Weights of a small mixture-of-experts language model, trained from scratch on English Wikipedia.
Size: 12 layers, 25M parameters.
Below are experts of layer 2 (counted from 0) of a mixture-of-experts language model. Rows are named up (a neuron's input weights, with its number), down (a neuron's output weights, with its number) and show model dimensions 0-255. Each number is 128 + 24 x the weight over its row's rms, rounded and kept within 0 to 255. Numbers have three digits each.
Before each expert's rows: "mostly gets" lists some tokens that are sent to it at least half of the time. This comes from a sample of Wikipedia text that the model never trained on.

# expert 4
mostly gets: "-", " (", ":", " S", " \"", "–"
up0:122104125146202142125076158125158113116128094127072172110124116089154157112101132095143097173147110133103118123114107152126121132115174125152177135098083124119148153143123116148102119111104140143124131149127146120087173080123132166135126138150155124153155132169135143101148150135122110120124119128142105153061132122137126134134138162151098106099131135079107085108132153119103142103121170125121125119129192139126133143090179084142132109135108109133133130134141136105156138110101148136109151111120133110103153122119080111133120148138165106143152099145130117122137123182097108146122145113133185085104143125157080117117130126133151140150134110111120104139139081160142141107103110129176176135111088143143135158162163195117129124160119098095130137115126119189139110103105143
down0:165144101132165154090108114099100101063110165087093121109131146128097105115106159161115134111084098114123114143148099132131136108139129124110117132099150112148077129150125121091128133112148122123132133092125118130136118125095117128145138153137078115160092135096167136151131164115109108097110069134121147153117134145102145085127109111117125133143086105157117110078130116118134152158105140103137121112151161091174132158122156113120164103156099093093120120137137154130153132120135116106116146139132107176108091141105120123184076149114131150143136091131110166151115166098102100127121134122088137146153147114115122158121091091151144116136136140148129129137112127160117184080175143157073154095102164072145130141159104112151148114094154106128115140074082123122134124102140150
up1:112111118163120116162111150154123140147119146124099112127143109086132116105144105127128166170163157136118127182116118132122139125116148122160166144131099112146134122150172056144176169155107130126119119125091135127125136190148118163168163110072102135148188134197126091151120115132113135093146160155096087161126118154120121155118064125139142119152105134136156110096147116121149091123121190126136144097129125144123107114128161142158135168141137137148132147139137122102112153161093143172078133148094148142142132149141116118102102109152154115151101110148114143121136134140136098135128135114123119123118157100128131124123099119137139137125136167110164077147184129135133080115152078089160126099122121120165183174116115098178132112118119147108123101156127113133108128124138129
down1:140134104135074148165124143159156148132144180130125132118127111117174114100156097133193115112137158123092149162090117134109113129110136131135130156107083176153085100152139144111117130119115066141106125122124145141109105157132144101136132133117130131149115109161137139094060074188106101152139100112102128115109082120134141122162156117139111107154096085113126122133160159141133079129102130113111127155117129160122137139131158097135124109121153170102093110131165162156146108131098083133098136128100162129138096137081127135102123114151126094116111105130099160139104134099092105147169136152155100107118162065102145147120112129123088137106144140117141109130116128137088107131100079146159136084126140100106099135124129109143102122183102158145138135154131149151136153140131174

# expert 3
mostly gets: " a", " the", " The", " an", " his", "'s"
up17:093105143160134133134092116127174151149155135112138133164154168084106173160101136136141157152137157137156104134148110148093101158108170094128136098123102128110184129130074111147109090138159136131156100109118084148112123108137090121183089141125178093110141194152117136117165144124108091118123139164150133154119108118118113127131073154121121089125127122152119109125124134145096122119105130095120145125106140129126133120079143103135130152160120097157100124090115130130134099116127106129155105121150122143165154186143113097163121158151113134107132111123145099138199125150160080178154125128178123128166172130133102114116159134124151147117116134150106083108114114119108104131127131135159149078119116125168084138144162113100134110136122132145147168112138108141154138134082130
down17:121136118123085115130073077100156116168092112149115103111112115141117105103126115126122122142140117119116123128148146094135156153148141123137125096164102108106111140111109094134115140136111124126114106107117094135113132140162113167094166084156140116129107093155132103129125133113117114152161123157118146159117082109141137146163204156150150114139150114156152102115099184088139150118161139118169128150106116158135105172173084121122138109122115126129139134084146121074189135125126125161124123122101097115096118132146148131077122136193078115121160086139121145133140076130122078124119132084090132140167116101161150129135150117101127107158155130148155156111101114116130131131107115127102117152105125107122094143083079111135169108135173152146197145112135136118129103131136134
up18:099102137115149139108105181159135188125140107123138150137119108097184146151121113186132104073098133093129110131146104115152131108156165139126108100143106155156145140103115087113128137126134087108130131095122095135110157075113073081151147122093167103164096175109135129110090095158147190122099090112169105148093080167138117111143118140135136087150124133131094152090118130110116121110120164129159159091128165114120135126129109115154142127120092117108090157140130147117141144128123110129133083118135129115108111125122124095135096145133142121126146113104121139104135120078130155129112150095104074088127119135148093140130140089104127136136104104109123152155131146140103112125167169124135098133129110160140142102100136140109153119139090081110117114134122127167149115113066170
down18:144125123114105141115138127153099124075119157111130123103102090117159176133112133115165117115136130127183161153145102184130140124126113169114100108142143113115171085096144144120140156132134113113146105143145145079145099148121116149109101126123147111114119137137158107113116100147162089134185141146099111118104151120113128157145104128123143045121126113143101072121144135142176119153131092122114149152148145177108133142155102097117106125121145141080092138146139136176128160144110106105124138136121182112113146117140113121152126120127092105165103105094155118124124127149095123123165139104133106125110105160092143179140159138116138105112200108117164187123092131096121136108140123153127144097141129181100152189121121135130139109118108135133155148111126069165111108111139144

# expert 1
mostly gets: " ", " S", " R", " K", " F", " W"
up0:136106086135154104151151147132107140148133069119130124120100107132139141122106130131122143147167142133172133141164113159186119155122105118156072123100129127112159135141118100128133118121146149104131123116114088135122144093126113150139102167158115161074089119183104160144134132155153150145140162109152139137062106173151122122168134121126172106135120130149152083114152075129117130161119097129158176106120131147136133128085108100163147165147065172094120142156091133144099099130120129176128107122122107136164116120079149109128108099134123110140141130115153076120118168167113142130143117147129112155135151095132088086110119145123123129118114124140103107109133139131156103098144108120146149148146137135126101144137129116137067130097104080124147115061096103148106156106100114
down0:168128130145032122154146125148111133149158126126169118159124133122108122144134115119170113125118136083134179103144130144133125143112148114122115096130105120118136147150140124128113132135175106128136137108113105155150130108125135134156130151117099116112107137161152168102170067158061134182110173087137129122152144123128071158097096122116111084120115131113136173142129109087115118144119112148113093117128116146145138169118139098121111133133127172120136148131163135129138129105178107141111118136125144151169101117125178129103104119135132121086138122130132109131087168127108107125155156119126080166116134132098107162106080141163124118114078111122084120103137093168131105135129095110063144124144108131125101086154152131130126097120141107116161123058142135129120169132171110
up1:128104130143143131175152127154131111118115114110131138116171160144136105142140127140179124139138126114167150087108117127082135145141126069117095107079144148134153122152128142112145096129099129198132131144096113125174132131144126102133116118108136117111123154129147140106177140186145119142120129119120116163148132128116091145187124120073142099090144136108130129142143146132173088122130171088150158157157097153139103139097105139106145174143132120115143096128165102143137112126133129128136110122095152122149099159136154059132099151102116163139121135145140104136091172162155099109147091154138082082116155098153113099096151113112146149126107119094159168115095158144148116128136110125165111134127081137138145152142140134094162101179122111126135134089108117144133075111174141
down1:195105080136048142125126071137144141144143133084090137085136130165111103177090153149118112142095107143140116099125112116147088086114147109116083183157165147137134131121129155137114122118160143103175145117141100156140102144130143110091141159128106123152110107125172108108158068104082169126178128153134104161133156121131120127164129130117156113166096121117150151108133097139122122110060119092137137156133136097156135105104166126112163134126111141122116126126136143091126150111137139127127141095099143149134129101113146109123131111132136102090143153101122115125114074110139119119160144118107143109122141154188123147152136117134146130116102125136143121115085170118159119144113152150141144107144151111090139111171110130096161111158108117114111115091119130141129133140190157

# expert 7
mostly gets: "c", "b", "f", "w", "v", "p"
up0:137117142159147131093096105119085128140189149114127125154129097137123118102107124165114128132119115141119135122141107133161138091100134170099116100106129139131078114140122098115176129146127120135093115139121177143131119137138079121157104155167125126111099141120104123154154164166137108155122148147124157131089130156177115156086102109164081171102115144135155137165155070115136122129107115131157125139117113143123147114131128080125128095130107159108140123158138082100119096147170127095141122143131178131158112160114169092133107161154134168147116123101099158149103082150115112151161140160135100138129148144157085108106167133152158125114146136179094153132094138065141128137114114137112138116112117124189109138114119117149116151176157088153085120135107105079145120134108136
down0:156134104107096118155147102173109122131130100132093123149121111100069122118130131126095113126170138155125136074105110115129152119118148136098151136130116120102084116117090151107139071167122098101146104109142114165077114166117139149154092123146123167139129116113099122134122120185122131139129071128140125159131148080113083127097114160093109148117115122147164112138138131145094119154122140134119109118144132151176102121114098099112166143079123136137127093138171095122146072152069136140161119154126171111169070113135143167165111114158115147139154078126133088126136120160130086099121151127120113101103115141136130158104121116129127091149143126155136145104143163085145098147131183095097157122111153082106118121126111158123091154146129110139133117130126139114134145137096097
up1:139122123137135131135074155125099096208136105124131063113178100068096124156128127124093138119131137120107114073148129149081150159114119141182131145144107094177088125158163108147139171176176131124137141144113092133161123121135105136107137136160137137126142135076118171130149142117139162113152120120151135135126062112101159129142155125091123117125149156125174156175151149124139138114104138099128163104147161129107111092131155135135137177126107142136087134090127162137105086132133119127158129140110148155093125133181093143122178141105106147092140119105146147151119134122113117115155156152179139117149110154122129136135117124124112121145112131127151121136105158150168136145135184120156101087166106127133131113142145171126123141110132114106138146132086156157129124110134124
down1:125128128113097164108109130142187139142153134142113105145117135085108114136140134147153118152158131089111157144152134129146152124130130128136140139127165137092134108192173135081126123148117130099078149153157144129134129106098146116098107157120159140141174125066143156119171116154100129135123127178169115125144129113149106171098158096113153094150143119097131145135104116147109120160139182124090132145132128090149147145106173144121139150097139155141146116115112162148122128101142135138124136157131170184121144110155094102083122136148088134099103141149122174144156122145113139106136188139132147162168103169119140096113165106118146127124142106118148174141151107172110142127121186102077145087139167161158119099122183122106144146103142156149134140122112131133140123094125125

# expert 2
mostly gets: "\n", "|", "===", "==", "0", "2"
up17:119113132154135107168109140124127138124098119141111145124170146153112147111128114140199126124116086111117129104145120142131122141123140135116100086126140071120137138138133105120112148089132151170117143128125084093125125142097139097116134136157119136090084102105123129132113153123132113162157119107158146132114145133123105130182093136103147162147120130106123116165154099150135173131120103091171133143114152110111103116131103182118065145152053128109110107116110086128115098081108107179166114130114111125098090074160160148123108143124107134125149127131132111142130088127140104098069104133121150109148140115106133177117132104136145126141110142077153130132114117093123077093107120147099096142119088161143115122133128144154161151088086156105063163131121173120133099101115123
down17:110132092109096121153124147131107131130136143139152144164102117105132084110147148129112082134101145168134117113139117131113130134144154103088122123130103177152109154162149135140158143138110152117103114170109151135145103138095119180141139082096146162126100113113131071155115118063145106133115102101118118150154146144110160125134101111103176115125127133155151134141127136150112149143134130175110114144149109134135126091121140159176082118106188117115121140150140120104136168099132167106142089181128130149106132086152121116129145146123153116112116166142135124185110099126128133141157135128138116123145189137157177109153127106110129120146142091139131146124126157124079074165089109131060144168120126154119128142136117122142084126145097117155184143131147114108144160148171072
up18:134110136133120108141136138133148126160106132145133163156124186133135152118105113112146144126092161139114114129166126170136146129078151179149130118163119085114124125151111116130089109183104140143122145131106176141117145125133185095114155111127168112163157173130124134115114139157172105139093123124146116129083129163104096116144107121116111157156139132171109145157122124099081156093096120122144147120094136128094125105093128153150120163108125139150132098158153121126101147092106137139113142131089128125121160168123157118123153064106143116124117103129165178099145149172144094149094109127144154119123169125103136129143151091127173130093119093106114181155130157127126128096145064180140082127129135120112109165118090151127159120133127135128098155086105142149102159104158141
down18:159128133124058147142139136120128143116148113122103163091140108143102080131151086116154062170096144137129144140140097112131125111132140143124153157162186131157135121119118134073118182148098132102116093081115114156122080141092170165146117097151143156117131102168138124097127096131166148134096123139122145155119107119117110128135158101152106180117082113135171126116113110112121125126102117084130117117112144129108168152139117158155104108100144180138121138144133112193134115120149108128115125120130110079147090120089141107104182090167115101151103104111121149130133142128161127125124106179114166128151123081136148115118077127124168149134125147120135153110144140142152107134095163096109139167130129132154143086135115173125162102120132139143148110125124115132129142128163087

# expert 5
mostly gets: ",", " he", " 3", " that", " 6", "),"
up17:121105117183151111148132090137113089143114114170083095147121125089120152127140153130109155122096119128136145139183167145155136116124133100099143125143182129106122179094148108163123147161126105109152145114131133103164154137066126076142113142159117133112157110120127149152117095131145121127120168121152140110175137141158132148099133147112146119134143118144152133111144090133158135131117090139111127151165098116131118130137137155103125115139142140074134146104125124120121141113090082160151100151148156130100101145110139150125128137141112140130129109111139079122164105126150101124165099106111137179133155112091102111151115074127097132111110134136182110115108138118122123130105148127107129120106125190118109140090118041185121137135148087106124145162087117192118163114167136
down17:105120097107163123116126175124119128097164120120098116123130132123130105133133109081172121138128174174127135123112143155146133138181153131139143135105087126128087124147117131092152157149175142135104157131151156154145123133105122144084084118157086131134124106148099113125108105119151126139090147134117128164130115073110196121099123109174155125136139167135101130133137139136101137141135099128099124124096156106147158128098164111132103142114134137113156136161108045126078122115117119092111137098147134141128134118148126121091146102104118143080101070113111089150126118122138147160118096055151143144111091172124134137165164076130136110137133131130187154130128137161163108091114157138123103110113146149134155116114150134151140132112124125162095119093183138089107115122142134
up18:121099100123143142157066121135136154119096089177144100133164159164128109102107118130126142176101119160110067111176120141161129146147169171120113099097130139168130146120118144162150116127133140148144120146099152147098113094146123092162115183100093112131111140132126137170134127159108143115151128129153155136152100141152115177155093098095143094120122192161124149140138173140134132110157121131123147110078133125160103127132151177150128097130162161143118122121090156095145108137121115109123120133128105116099124130152050098123123140129109150143155118168105109145110124159093156166118125123162119129112141164140116110102156145074118157141093116150160169130110115155134130133120107110099111140112094132147152130116120054136099141148139131158124135172140153119124131123127145
down18:155106105102128113143106138141118152087153086117134100123109111158093122184132126130150179137129103077145069115150099121097144108136088142145101155094133111113173137106127139146131091129127169128193118130095101135094132110117121124112085086131091142139130108148102145124119095162127121101129139139140131131094139092126148181097145095155085112130124118107110145083157106144130170118140117141103135139132169120107146097140121149114121077075104138119128147153105114122138115172119140123136091114156117156161167095156135151058126155157085109156127103140140166127092144108106157144164143117128134134104136148127170128131155129163112148127123094123162157175106140145114137143151137123138161144126113096086157149094096114122118105127118128084150121119151181125131141157140100

# expert 6
mostly gets: " in", " was", " by", " to", " as", " on"
up0:113104121135144133129113109122108118097113150147128130130137146070113116148112117138121129172085170100147155087165100129103120129122125173148112091091129141132145089127112122142137103124121124179132137152126137163096129113143124166100114161122174152154141126142147135126157146111135144128098125073118116145100079122113126130139121134133143103087146105090098085082160159139104108128115160109120142118121133129147157113089142080125097142150120115119136121104120160156097161111141125105106164164115122119133119168093115124120146143075151124120150116152148120168139180187108092110109118166109104126104128126196112118096136149141088176162105118152119147127084143154170166132116126139137136131102163121173067134140119149068146135118067116108164125111150158131112127120155119
down0:123143081111157095130092196130111119081147104161140107132150154106135105162105093125128097177133107129156110157121156082135146114160121145107134150140114118078135101120121115097133137133130170135126122147142129147118102110119124163122097153122139145119138125138083167147124115118147129110120144085115106141158070104130120131167163111112125157135111131110135132117167144138086100152151134129152105160101161118125151100126135093110123108164121115111098096111113114126123086118104109119151165102135097153143134123121154133133110153152111096106114128156132143153139077070127115125131162126084125149105087110152178164210150153120121135094149137103106105143143134088101126118090088151145132119113115128169170116138100086128130177144139084104101108105164148107084134124157129
up1:110107115097147115172122113136145150161117122120166104148103135148169142097129093149129133173076156135144137114168148113116141153149120128127157070145124127169147155104105149162127164115164156130133132150119138127102139140092088149160130095141153136113129146149128115161087106121134104098099116104135113119155099121143126102123087136090074079174117131105143125103144170130112163110128150159130122176159106155116145137128100108149101083161112107107134103093110166132156133088145123167104096143173087133149125160114100125138134129061176133156121112140155180139152141119137114101145072149151141124162141124122102103120163112127129142131108093115126140116162101123136114140146100142137108111157145145151146160102127095126145137103111141170113146099127104144139055116132157
down1:105127095139117133156138143099148128120106140120150142174147089115160116092144150156144138113111104166162152137130139115133150118141125122142104118133135118116097124140108118096138140129112159157136142086123142094103162097176162128108107142167139108104087099135048119137116069091137136140158143121117140166139161142117118155100094174148140148158122127131105167107119102093142160058151120136133141147119093106117141163145174101130104112138170155130092113146151131164165115144131139099089107147113089151116175095098096105080161130113142122119135151139120160117087124124137070120141091156140136119099133110142122135129104167075118115072094129120144116107134152120144070121119133124094115169127162096136114104120133119123157118101124116106152085109118111103108095130128144

# expert 0
mostly gets: "%", "ation", "ions", " University", " years", "ity"
up0:121120133095113084135138143122129095133156121114101128165116106129073097153127155127108099163125156144153145136115142158123120158144088125116144155115128184088122149129101181103112111102165134165147125111135127142139159134143129123117127147125130093107137090144123150144132126085165139126145162094123113120149152125175087110168114127136181139138129117126133088131181144091115133103101102168147147128147116175118137152103125133142120167170097122170136135138171126137096150075142162124175128129110128144127074119131111126110104119107119120083084110168154183076139144108151111137097136133128142156148157147102198104106139103122134119153126113147117144115161134139136112169140101115113123097128183117141138144096146147130120160115110155096093102134091184103122142119089132
down0:130100073138029139143169093097127113128094137113173083117117136098142112156117121116153120139138120106130117116146121137122136151087150167149127125169140119125100156103169077107102120108119104145078164160114128129112119116115142138119109139102145157113079128137123120121134120093121086154154158124138100115154092123128184110135129138106132147114098172134141158135141126108141149108207121120147136106145104115140136099132092135131132110132136157130126170122125122161144177144098118096080156082119110124182134130149169122143127110089109119107123139098112105153127105115083144185130116078141108148118146117136105124166117132137094151086101113106143157131121129115124117076137150136091161119127150103128129110157158092132135126149111135109149160089141106178119116113150124
up1:131124136147122141126145179125168134093108146138119128090143141164210127149120148145156121150113142115131117116144164134129123167140105084127113087124126145115096101136180127106140078126176121129140115119096091145105153117127100099136166122125113140131132132131137114159121144127109160102163111147084148148122106125157140106130119124129123118127124135142092123136142133134115108161114146157151134139148124146095127121144128127177168127167150165122134156147144137128142169147166074138163130113146156129121122148093124100128176145192131179131144149121115132081095136113124186155115113160060092123152089123106148166101165130098173124128140101163159101150104147166149148138115115128135115129146107129130125165098085109120184080176107145144139134131123151123104121090125168
down1:110135119155043137134153114132130147140157131151127116145137164117127131110131122133115148130137108143114151142183135146164142096100127104146090111140100078125125144108119134099176136107124111134140134123112118172163121104146129185103132102125153110107149133127127135115104116131161141142103167160124107122144173111136184133212124130087121104157091099105138152128087121115131166173116156110084153135119152103144145155129135090141155099100109135138128141142104124150132132163155107111062112124160134130173137145100132114146120150124125129155092108114134110114090120154105156150079148115159135170086144149099141125144114128139126125100106175138101146149132139138131110093122115134131123174145184121114149157146144141129163087143147142125138110054114106104098097160168136